Experts of a small language model: a shared expert of 64 neurons, 4391 steps.
Below are experts of layer 5 (counted from 0) of a mixture-of-experts language model. Rows are named router (the router's row for the expert), down (a neuron's output weights, with its number) and show model dimensions 0-255. Each number is 128 + 32 x the weight over its row's rms, rounded and kept within 0 to 255.
Before each expert's rows: "raises" lists some tokens whose logits its average output raises strongly, later layers aside. This comes from a sample of Wikipedia text that the model never trained on.

# expert 7
raises: "'", " The", " There", "\n", ".", " In"
router [129 131  88 120  95 140 179 103  69 119 136 130 143  94 161 103 112 136  46 149 120  76 169 121 119 138 110 151 171  66 119 181  80  90 216 120  89 157 164 137 153 102  98 126 111 191 132 169 159  78 229  69 149  60 167  70 129 118 151 125 156 127 117 107  90 160 158 163  98 165 107  94 159 114  95 121 131 110 150 143  96 122 125 152 105 146  85  95 120 144 151 153 109 122 211  60 155 159 131  82 172 141 175 148 146 174  95 116 176 152 146  98 133 153 148 138  95 109 135 109 128  61 107 102 118 137 216 132 164 153 138 172 195 123 101 124 104 114 171 106  68 167 138 126  93 163 100 118  90 104  79 130 119 128 113 196 121 113  67 107 135 130 148 180  76 159  78 119 161 175 114 117 162 107 128 167 136 105  49 122 189 133 109 120 183  96 119 134  99 112 127  99 122 136 147 141  84  91 154 172 144  90  93 122 136 114 127 144 135 103 164 141 173  95 140 107 128 109 115 102 147  60 135  92 120 154  94 155 154 105 116 130 120  91 151 130 132 186 140 140 103 130 125 148 151 120 176 193 141 155 106 120 134 129  97 112]
down2 [ 91 125 116 102 116 112 172 122 132 103 152 108 133 113 116  94 167 115 145 183 172 140 102 139 124 130 169  92 158 160 151 125 155 122 166 121 148  80 103 139 143 123 125 123  91  98  92 125 100 141 132 162 157 152  95 129 117 149 158  92 105 157 113 165  70 132  98 130 143  99  69 171 100 162 103 120 116 125 168  76 165 126 145 107 133 135  96 185 114 174 117 170 165  90 129 152 133 138 181 133  92 128 145 147 122 111 127  99 152 123 119 117 206  87 137 193 149 163 102 181 165  44 173 140 155  75 149 166 133 147 135 137 114 132 154 115 115  77 105  96 106 154 158 133  88 131 156  43  95 164 107 136  57 224 110  96 146  94 151 124 114  78  58 116 122 154 136 143 106 141 153 137  94 107 182 122 127 148 182 153 164 188 124 132 202  51 131 158  99 159 117 120 155 127  92 170 109  86 106 182 173 170  96 196 105 176 174 143 126  95 157  65 138 148 147 115 107 148 156 126  79 143  89 131  81 102 118  90  53 124 117 159 140 122 166 142 153 133 146 160 136 141 192 181 123  81 155 111 149 164 168  88 111  84 116  64]

# expert 13
raises: "ab", "to", "it", " and", "qu"
router [140 144 140 216 139 129 117 131 120  76 164 130 107 102 208 128 104 134 112 135 104 130 133 142 138 157 122  96 113 113 155 161 119  90 191 140 127  97  70 100  84 136  87 132 176 125  98 110 141 133 125  53 160 170 150  54 112 115  72  97 135 113  47  91 123  70 145 150 121 176 106  69  95 187  73 131  24 193  95 127  97 132 137 161 100 131 140  84 131 109  40  92 111  88 116 119 128 101 116 117 109 105 130 142 147 127 139 194  93 131 129 148 161 153 144 106  67 170 119 148 156 112 118 115 134 131 145 111 117 161 149 175 163 136 115 133 135 176 152 124 126 124  98 114  92 142 132 117 110 129 141 129 128 122 136 216 170  95 153 123 142  95 137 125 114 108  83  82 139 137  98 168  56  98 167 108 117  90  95 129 157  83 140  43 166 144 122 121 142 181 127 111 119 114 182 134  98 168 170 104  79  96  92 147 140 118 153  83 139 192 119 136 172 113 160 134 116  74 120 139  99 110  97 159 148 124 111 119 146 117 118 133 114 155 168 145  90 145 143 148 118 132 105 131 191 149 104 117  58 124  78 154 211  53 140 110]
down2 [135 192  95 137 103  82 110 128 117 185 142  99  99 131  98 113 111 180 103 137  79 152 127  84 145 107  96  76 105 134  65 121 122 125 158 107  96 107 113 167 129 140 184 138 166 164 168 133 127 129 127 143 171 114 125  99 138 142 183 107  88  88 127 164 116  67 177 151 155 107 153 152  90 111 100 135 113  98 162  96 132  99 128  93  84 116 112 140  86 131 127 192 103 120  56  10 139 147  74 148 106 142 141 167 118 119 163 125 136 136 136 147 134 137  98 132 185 191  72  90 133 145 112 158 119 124 163 130 136 175  78 148  85 121 129 140 117  88  95  98 138 118 121 170 153 163 111 114 172 159 121 135  93 108  43 134 127 130 112 145 133 143 151  72 172 130  75 127 130 138 147 148 114  84 122 154 180  91 151 176 112 147 181 156 110 164 120 141  94  93 115 195 137 104 109 114 123 138 140 113 162 140 106 173 166  56 134  68  77 104 109 133  96 126 119 133 109  90 126  89 190 126 208 151 193 139 113 133 142  68  76 136 204 124 122  86  93 137 106 182 134 132 143 138  92 113 170 101 161 116 101  75  68 116 111 205]

# expert 6
raises: " the", " all", " a", " team"
router [123 141 128 123 125 117  55 116 110 124  92 159 166 134 102 135 132 142 108 161 158 161 125 117 106 137 118 104  87 170 173 105 141 127  53 172 157 169 104  95 102 150 180  84 114 172 118 102  45 153 148  67  96 177 136 186  99  78  71 108  93 127 148 124 153 169  86  83 111 127 132 124  94 131 133 121 168 100 136 123  92 108 170 128 207  76 126 115 134  94 149  81  89 154 117 131 154  84 114 120 115 113 121 162 120 144 128 116 140  77 157 131  97 126 163 149 140 145 159 168 151 188 130  94 102  62 102 114 114 115  91 157 101 103 144  88 102 123 100 191 201  94 124 127  98 123 105 140 114 109 179 108 156 167 115 150 102 116 127 154 127 196 114 112 174  87 108 133 115  81  74  96  69 133 147 141 158 128  94 136 142 133  91 203  98 106 126 144 143 181 156 130 136  89 115 119 124 183 125 111 143 143 162  79 143 152  61  97 177 136 117 183  86 158 131 165 156 153  80 202 106 185 191 100  79 112 105 146 131 141 124 119 104 122 137 136 131  94 150 124 175 108 119 120 156 136  95  64 100 161 159 218  75 198 143 113]
down0 [ 78 114 146  71 134 110 129 144 104 129  90 148 143  77 104 132 106  90 111  99 117 139 143 107 135 140 154 158 121 179 173 141 153 127 136 127 151 143 151 120 120 155  74  76 170 128 128  78 154  64 152 115  94 138 141 138 113 133  85  94 117 117 111 157 138 145 129 159 137 102 158  58 141 149 125 156 123  58 115 194 176 181 172 122 143  99  97 125 161 157 171 174 188 151 136 137 142 124 117  73 168 146 134 138  79 133 142 119  93 110  81 110 100 129  88 127 177 143 183 182 131 154 103 103 159 150 126 115  47 177 109 140 117  91 155 129 145 147  70 162 102 103  64 115 150 121  88 143  83 127 141  58 214 190 139 172  69 118 138 140 162  85 121 135 103  99 165 166 131 121 119 153 156 119 178 156  99  78 141  64 121  99 179 166  72 103 159 113 225 156 109 133 175 126 151 156 126 100 181  76 108 132  84 121 101 159 143 122 167  83 162 122  84 177 161 145 144 149  91 106 139 180 132 144  97 138 161 123 122 153 164 102 130 124  40 121 129 118 115 131 120 102  80 180 169 171 118 117 120  65  82 155 106 108 124 132]